Weights of a small mixture-of-experts language model, trained from scratch on English Wikipedia.
Size: 14 layers, vocabulary 2048, 16.4M parameters.
Experts: 2 picks a token, a softmax router.
Training: a variant of SOAP for the experts, 321M tokens, 4902 steps.
Below are experts of layer 10 (counted from 0) of a mixture-of-experts language model. Rows are named router (the router's row for the expert), down (a neuron's output weights, with its number) and show model dimensions 0-159. Each number is 200 + 20 x the weight over its row's rms, rounded and kept within 0 to 999.
Before each expert's rows: "raises" lists some tokens whose logits its average output raises strongly, later layers aside; "comes before" lists some tokens at least twice as common just after its tokens as in all text. This comes from a sample of Wikipedia text that the model never trained on. Tokens count by the router's weight.

# expert 31
raises: "ha", "ca", "tra", "har"
comes before: "ed", ",", " of", "ion", "ing", " and"
router,184,212,218,194,177,218,242,223,211,231,190,233,231,208,196,214,227,213,189,230,196,191,161,213,180,212,219,204,206,254,241,162,183,197,153,198,216,205,153,217,227,199,233,185,196,193,216,212,191,184,185,185,190,194,206,224,193,222,204,208,185,175,221,164,201,220,191,205,219,214,164,215,232,196,229,159,231,140,203,220,199,194,209,227,219,221,212,192,195,186,216,202,185,174,216,186,197,212,185,214,200,175,209,213,188,217,198,198,184,189,205,231,167,207,202,222,190,215,193,168,207,192,178,186,214,226,196,192,182,225,188,209,183,194,220,211,186,192,188,165,202,210,226,197,160,204,215,184,198,202,239,209,174,205,227,215,223,188,212,196
down4,205,213,180,197,195,220,221,226,216,208,186,218,191,188,190,202,186,196,153,224,177,186,195,234,220,249,191,153,191,240,192,197,220,219,240,224,207,192,192,186,187,192,186,225,191,190,201,186,200,208,216,206,186,186,193,182,183,161,211,184,214,211,212,205,248,174,199,117,191,204,154,161,195,177,169,189,216,241,215,191,215,196,199,194,193,194,191,229,184,240,182,212,177,186,188,213,204,220,221,211,182,194,174,215,208,241,225,222,196,182,195,191,206,183,154,178,182,196,198,203,198,189,192,225,195,206,186,180,184,205,211,212,199,196,200,202,209,186,194,193,183,189,189,186,215,245,182,226,183,201,193,219,178,167,193,211,188,185,180,204
down5,178,239,167,201,201,189,210,231,202,222,218,163,224,192,208,216,207,170,187,221,148,211,206,215,197,196,209,178,187,187,230,221,180,200,224,217,215,184,215,244,221,231,177,241,185,219,198,209,185,238,227,181,211,225,205,242,217,187,168,221,226,199,210,193,193,172,160,207,198,197,195,191,211,182,220,182,195,203,201,179,223,207,208,180,203,181,164,196,227,179,189,218,212,206,217,188,188,197,186,212,199,197,194,198,235,205,182,223,199,144,186,186,199,225,247,173,227,186,220,203,177,203,207,196,191,181,202,177,188,190,212,175,216,193,184,201,210,189,188,204,251,171,204,165,199,193,199,202,214,204,206,181,186,196,161,191,236,193,225,176
down6,202,216,187,181,196,207,217,203,160,230,188,233,208,175,181,190,198,192,217,235,163,184,217,219,201,201,182,198,191,229,219,199,209,166,159,219,211,185,183,174,189,218,211,165,202,192,227,205,231,225,196,187,149,207,215,190,201,207,206,206,208,203,184,229,189,190,212,208,222,247,206,233,165,195,247,182,211,208,195,192,195,172,204,197,164,173,177,193,207,206,172,171,200,201,206,189,231,169,189,212,187,225,184,203,183,220,166,188,241,183,213,203,177,191,186,213,187,183,179,187,229,198,185,181,201,231,195,168,220,209,211,214,189,200,189,197,223,204,222,237,215,183,203,213,246,172,216,170,222,205,206,178,230,187,213,219,190,225,173,173
down7,207,191,220,172,191,189,191,178,194,186,169,195,183,225,198,196,193,188,162,178,174,162,201,203,223,244,191,217,210,191,217,174,180,221,223,187,195,156,167,175,194,184,233,215,184,227,213,231,188,207,221,201,182,206,210,212,225,179,188,216,180,218,195,191,197,236,180,206,194,193,237,177,215,209,219,142,205,211,154,239,209,158,188,199,188,171,190,201,208,200,194,239,188,200,202,180,200,186,188,180,202,205,201,174,223,180,204,226,219,188,186,206,167,223,208,207,197,192,184,212,197,215,208,188,229,247,224,187,217,207,190,189,144,213,194,178,198,207,202,203,206,180,216,189,194,210,183,187,195,201,185,201,170,170,198,199,160,215,152,209
down8,199,211,189,184,172,184,176,207,198,174,190,208,194,214,197,206,187,184,193,198,181,213,180,201,178,154,182,204,172,181,205,181,233,194,258,223,154,193,241,192,204,206,221,173,205,225,200,182,196,197,179,205,201,175,235,178,185,218,212,177,178,201,238,193,196,188,198,152,218,180,198,211,175,193,206,166,188,161,212,179,237,220,205,234,209,214,214,225,195,192,190,196,212,145,213,186,166,204,180,212,176,182,189,209,208,196,238,208,209,216,187,187,222,227,194,170,203,183,191,196,172,165,204,176,207,196,214,206,202,219,195,211,161,209,189,208,205,194,228,232,204,206,212,190,213,203,177,184,239,193,183,227,181,215,210,224,218,215,152,202
down9,176,251,195,222,182,168,202,195,211,205,213,203,200,206,171,229,186,203,198,217,217,166,194,189,215,181,232,183,182,194,224,181,220,189,202,195,219,168,209,216,185,195,170,206,202,207,180,199,220,199,200,178,191,219,189,222,183,179,219,179,166,185,194,196,194,220,208,178,197,218,174,209,197,203,182,196,197,226,216,189,212,198,176,195,182,213,202,196,226,241,206,168,202,190,231,209,219,221,245,178,218,183,199,230,215,181,178,208,201,211,229,211,206,186,192,225,194,200,176,173,197,222,199,146,216,196,231,172,216,170,243,242,177,200,192,231,243,203,204,188,153,222,215,182,200,234,190,186,208,221,211,211,200,208,214,252,232,203,170,188

# expert 25
raises: "-", "\n", "==="
comes before: "\n", "-", "|", "==", "The", "==="
router,198,181,185,203,180,195,209,188,212,172,183,188,156,215,193,210,216,190,178,192,179,162,221,208,164,215,215,195,194,181,203,185,193,173,195,163,187,185,225,212,191,210,172,212,203,195,197,180,211,218,238,154,185,180,184,213,192,175,233,208,196,151,178,199,180,210,187,236,231,178,155,162,185,188,216,200,212,181,209,221,165,188,219,189,227,210,216,217,211,190,167,222,176,193,177,217,207,202,161,210,210,210,212,211,195,210,189,198,205,196,197,201,205,188,221,217,233,190,170,230,185,154,173,195,173,198,204,206,198,167,195,188,215,185,189,168,157,196,210,183,195,186,226,200,226,177,195,209,208,207,188,210,236,216,212,176,213,212,145,216
down4,214,216,201,206,220,192,191,231,185,208,213,199,179,158,202,227,184,204,160,200,189,210,170,195,205,195,242,244,197,194,238,222,221,205,216,216,216,217,206,214,217,205,169,189,173,198,209,220,246,220,227,172,153,230,209,184,222,189,191,180,196,199,189,195,148,219,164,183,163,195,203,198,174,195,199,201,197,197,200,222,204,211,191,185,162,203,211,213,172,218,231,186,202,209,169,164,188,213,215,183,220,207,207,231,155,207,215,200,212,209,194,154,178,220,186,202,209,221,197,207,212,203,196,208,223,199,192,187,198,172,204,184,202,200,163,185,204,204,137,164,184,215,196,185,209,169,198,223,196,199,218,216,207,175,198,220,192,188,198,162
down5,202,193,176,196,201,188,201,202,219,195,192,234,199,203,209,211,223,189,194,186,196,222,227,233,190,199,192,193,196,187,205,184,212,240,184,219,214,202,192,202,199,201,229,209,210,208,181,226,187,182,192,206,169,187,175,160,167,222,196,203,191,196,201,196,228,197,211,226,181,177,219,196,227,203,202,172,216,205,226,244,151,178,209,174,205,192,225,217,195,190,217,187,217,170,210,209,211,205,190,175,185,176,206,231,189,195,191,210,163,188,203,186,155,175,257,160,242,235,172,216,174,190,221,187,217,200,241,179,209,197,206,211,183,205,216,213,192,188,168,195,186,183,206,205,227,166,223,191,142,209,196,213,204,175,216,227,153,183,186,207
down6,208,239,199,182,213,214,201,203,226,180,188,202,175,179,200,169,193,216,200,208,180,192,197,210,164,212,167,198,204,176,203,161,193,184,205,231,182,214,218,178,201,212,188,175,192,195,181,172,220,229,198,204,185,200,223,192,203,203,212,200,205,240,211,197,201,219,190,184,216,209,165,203,193,224,203,198,188,212,199,165,202,190,159,238,203,194,174,171,170,256,233,169,210,229,179,196,202,190,217,207,214,204,238,216,209,196,182,210,210,234,198,237,242,206,218,224,209,236,234,206,178,202,188,227,213,227,204,204,161,218,163,208,155,227,204,205,205,172,201,176,192,214,189,220,170,196,234,199,222,217,179,202,184,183,232,200,226,204,207,221
down7,201,195,183,212,211,200,174,182,199,195,215,199,181,169,182,208,180,200,192,202,219,214,181,226,198,208,219,208,185,216,195,226,206,161,207,201,186,242,248,191,185,199,202,178,207,178,194,208,240,194,196,179,234,221,187,219,219,189,178,209,210,202,210,197,211,196,197,209,203,165,175,184,173,217,188,210,171,185,183,173,216,219,206,188,199,195,242,149,166,162,225,182,177,181,217,185,219,247,211,211,213,202,217,192,193,222,151,192,195,214,209,173,203,176,215,234,187,211,209,178,190,211,156,201,199,208,174,214,228,194,196,219,210,177,176,236,203,178,164,179,207,161,208,158,206,192,170,220,205,206,157,191,185,199,223,221,185,201,212,177
down8,200,199,225,214,158,190,225,202,221,187,215,219,217,229,192,225,199,223,183,195,220,208,216,194,188,263,207,172,156,225,146,184,203,203,190,200,196,197,217,168,203,213,196,224,214,201,239,197,203,212,206,186,229,182,228,226,206,192,212,211,159,182,181,194,237,231,197,205,189,170,195,212,206,208,195,187,184,201,169,194,207,215,219,166,201,225,175,200,192,164,186,218,183,186,187,206,182,186,185,175,198,216,195,225,214,225,224,190,183,183,222,221,208,214,225,184,210,196,200,240,226,173,223,228,207,161,192,179,214,208,204,187,207,176,180,211,199,171,214,214,201,175,182,231,218,176,207,197,195,166,207,194,223,153,202,191,196,169,163,200
down9,183,157,192,204,173,199,198,245,191,137,199,175,226,211,173,204,247,198,174,204,181,236,223,181,223,219,203,243,180,186,199,212,202,235,191,209,206,219,155,215,198,208,208,216,198,218,215,190,197,225,212,176,180,190,198,186,206,221,209,210,221,196,231,150,196,204,213,200,204,212,225,196,213,212,191,189,230,173,222,153,213,186,186,210,214,181,187,187,188,194,222,203,218,192,192,205,231,182,198,192,183,207,186,201,188,208,244,222,219,188,188,195,218,185,201,168,193,191,218,199,209,228,201,185,163,199,177,195,207,216,212,205,201,203,219,188,211,171,159,247,193,216,182,235,200,187,193,204,188,211,178,199,235,226,182,233,205,226,175,198

# expert 7
raises: "ft", "th", "ttle"
comes before: "s", "d", "se", "n", "ce", "ct"
router,186,199,168,207,195,201,192,188,211,196,185,218,170,188,214,195,173,189,189,225,180,200,218,214,195,165,196,185,161,185,206,222,178,200,206,179,242,211,212,203,156,209,199,174,199,219,198,231,218,216,202,210,147,189,219,230,205,188,220,172,226,221,187,204,198,202,196,160,150,205,179,194,199,196,199,180,184,191,175,202,205,204,231,217,224,238,204,222,216,241,201,192,228,203,189,214,179,177,211,198,176,160,195,187,207,215,206,195,207,211,235,176,208,204,178,249,200,221,219,224,184,232,210,218,228,242,188,173,235,204,198,245,181,207,201,189,196,183,212,215,230,204,164,198,227,181,174,190,192,222,187,215,216,198,194,198,218,200,173,221
down4,198,202,202,194,219,215,176,215,210,193,194,204,172,170,199,217,203,210,202,201,205,209,207,218,190,177,238,242,181,214,209,205,186,242,164,202,168,205,213,221,206,229,167,216,227,217,203,190,209,193,201,201,219,188,190,161,248,205,157,218,186,200,198,221,229,177,187,212,205,249,186,194,186,204,217,181,189,199,207,174,191,209,191,173,248,202,219,170,227,210,181,205,265,204,231,217,196,192,231,193,208,206,218,215,199,208,183,179,235,226,203,182,204,206,174,195,211,220,204,240,216,205,229,181,238,191,227,197,193,193,212,168,217,224,189,182,218,193,215,170,180,208,182,189,187,197,202,184,229,201,188,175,210,193,201,194,213,151,191,232
down5,208,237,188,241,192,228,163,239,227,204,221,202,190,218,185,207,212,169,177,204,222,205,165,196,153,206,194,207,175,179,197,160,202,216,218,160,216,205,171,171,214,200,201,185,220,188,203,206,229,206,186,177,135,212,181,162,189,209,205,174,196,211,191,210,211,220,194,158,214,171,183,206,199,192,200,170,223,221,202,211,237,205,222,200,196,232,222,239,186,234,174,193,197,176,168,206,202,186,229,188,183,203,198,213,202,219,210,189,175,197,224,225,180,161,220,177,197,194,235,174,180,207,178,212,220,198,210,201,195,206,200,222,188,192,218,203,209,205,171,203,196,221,199,171,204,199,188,180,197,194,221,185,182,181,220,203,179,174,211,169
down6,192,200,193,201,234,248,203,209,190,205,201,182,164,166,216,212,190,206,185,191,204,188,227,198,183,222,186,180,254,190,188,166,214,231,208,221,225,204,208,200,188,160,201,217,238,184,165,207,214,172,203,208,217,188,176,223,176,201,198,175,185,205,177,183,215,223,187,215,207,173,185,180,198,196,186,221,184,193,212,192,201,234,190,174,208,233,172,180,200,182,206,171,190,195,156,200,199,172,196,194,209,211,206,208,248,189,211,218,165,169,244,231,194,174,172,242,212,201,237,214,202,177,199,221,175,219,196,207,183,194,175,183,198,186,171,195,198,249,191,165,180,209,217,197,195,198,178,214,189,174,201,199,182,207,215,202,182,226,178,212
down7,167,191,199,176,205,186,217,201,212,265,184,203,207,175,159,196,232,242,230,201,189,177,196,207,176,194,191,177,228,187,247,216,175,193,169,197,188,171,242,199,187,187,196,247,195,209,226,194,194,203,201,218,202,210,205,217,210,201,195,189,217,229,182,195,253,211,209,205,183,208,228,199,216,200,200,222,202,232,188,195,235,195,184,180,182,200,199,203,158,217,179,175,197,180,198,235,194,178,203,215,195,225,219,169,197,205,180,146,190,184,225,197,168,195,192,222,205,166,198,188,203,175,199,195,188,209,199,220,212,218,196,204,166,185,221,143,202,188,200,224,198,209,220,211,208,201,217,214,188,213,231,211,214,205,166,199,204,188,214,192
down8,170,191,175,204,200,206,169,165,197,217,205,220,216,233,175,167,193,150,186,197,220,184,211,170,231,195,200,171,188,223,200,226,215,156,190,194,178,166,226,182,194,188,212,185,210,209,208,244,195,207,237,201,217,192,207,178,209,171,201,179,213,220,224,202,201,184,167,195,182,184,207,211,199,169,205,199,212,201,198,176,192,189,172,201,163,223,221,217,192,185,196,201,171,241,191,191,198,201,235,193,227,183,184,217,221,202,212,229,193,228,222,207,206,226,216,173,226,226,153,189,201,209,166,187,204,207,210,200,188,225,200,215,192,190,183,197,179,200,245,193,214,198,231,170,204,203,233,212,184,153,192,192,200,213,194,209,205,167,215,238
down9,219,210,169,194,181,226,196,202,190,209,187,251,234,188,161,246,170,197,155,152,202,198,177,174,182,178,199,186,251,179,191,196,207,198,197,179,176,189,166,160,215,193,222,185,205,160,207,215,183,207,225,196,183,192,191,156,186,215,193,231,192,199,237,188,218,188,224,203,221,188,208,194,215,192,225,151,192,202,202,189,210,206,225,191,205,192,200,203,210,196,200,233,202,217,169,185,212,211,176,202,193,190,229,223,233,186,196,184,192,218,245,197,223,212,200,229,229,199,186,176,213,213,202,210,195,172,226,193,205,200,201,204,204,238,193,212,210,216,160,207,188,244,210,214,193,199,176,205,222,195,198,184,203,217,230,180,189,211,195,191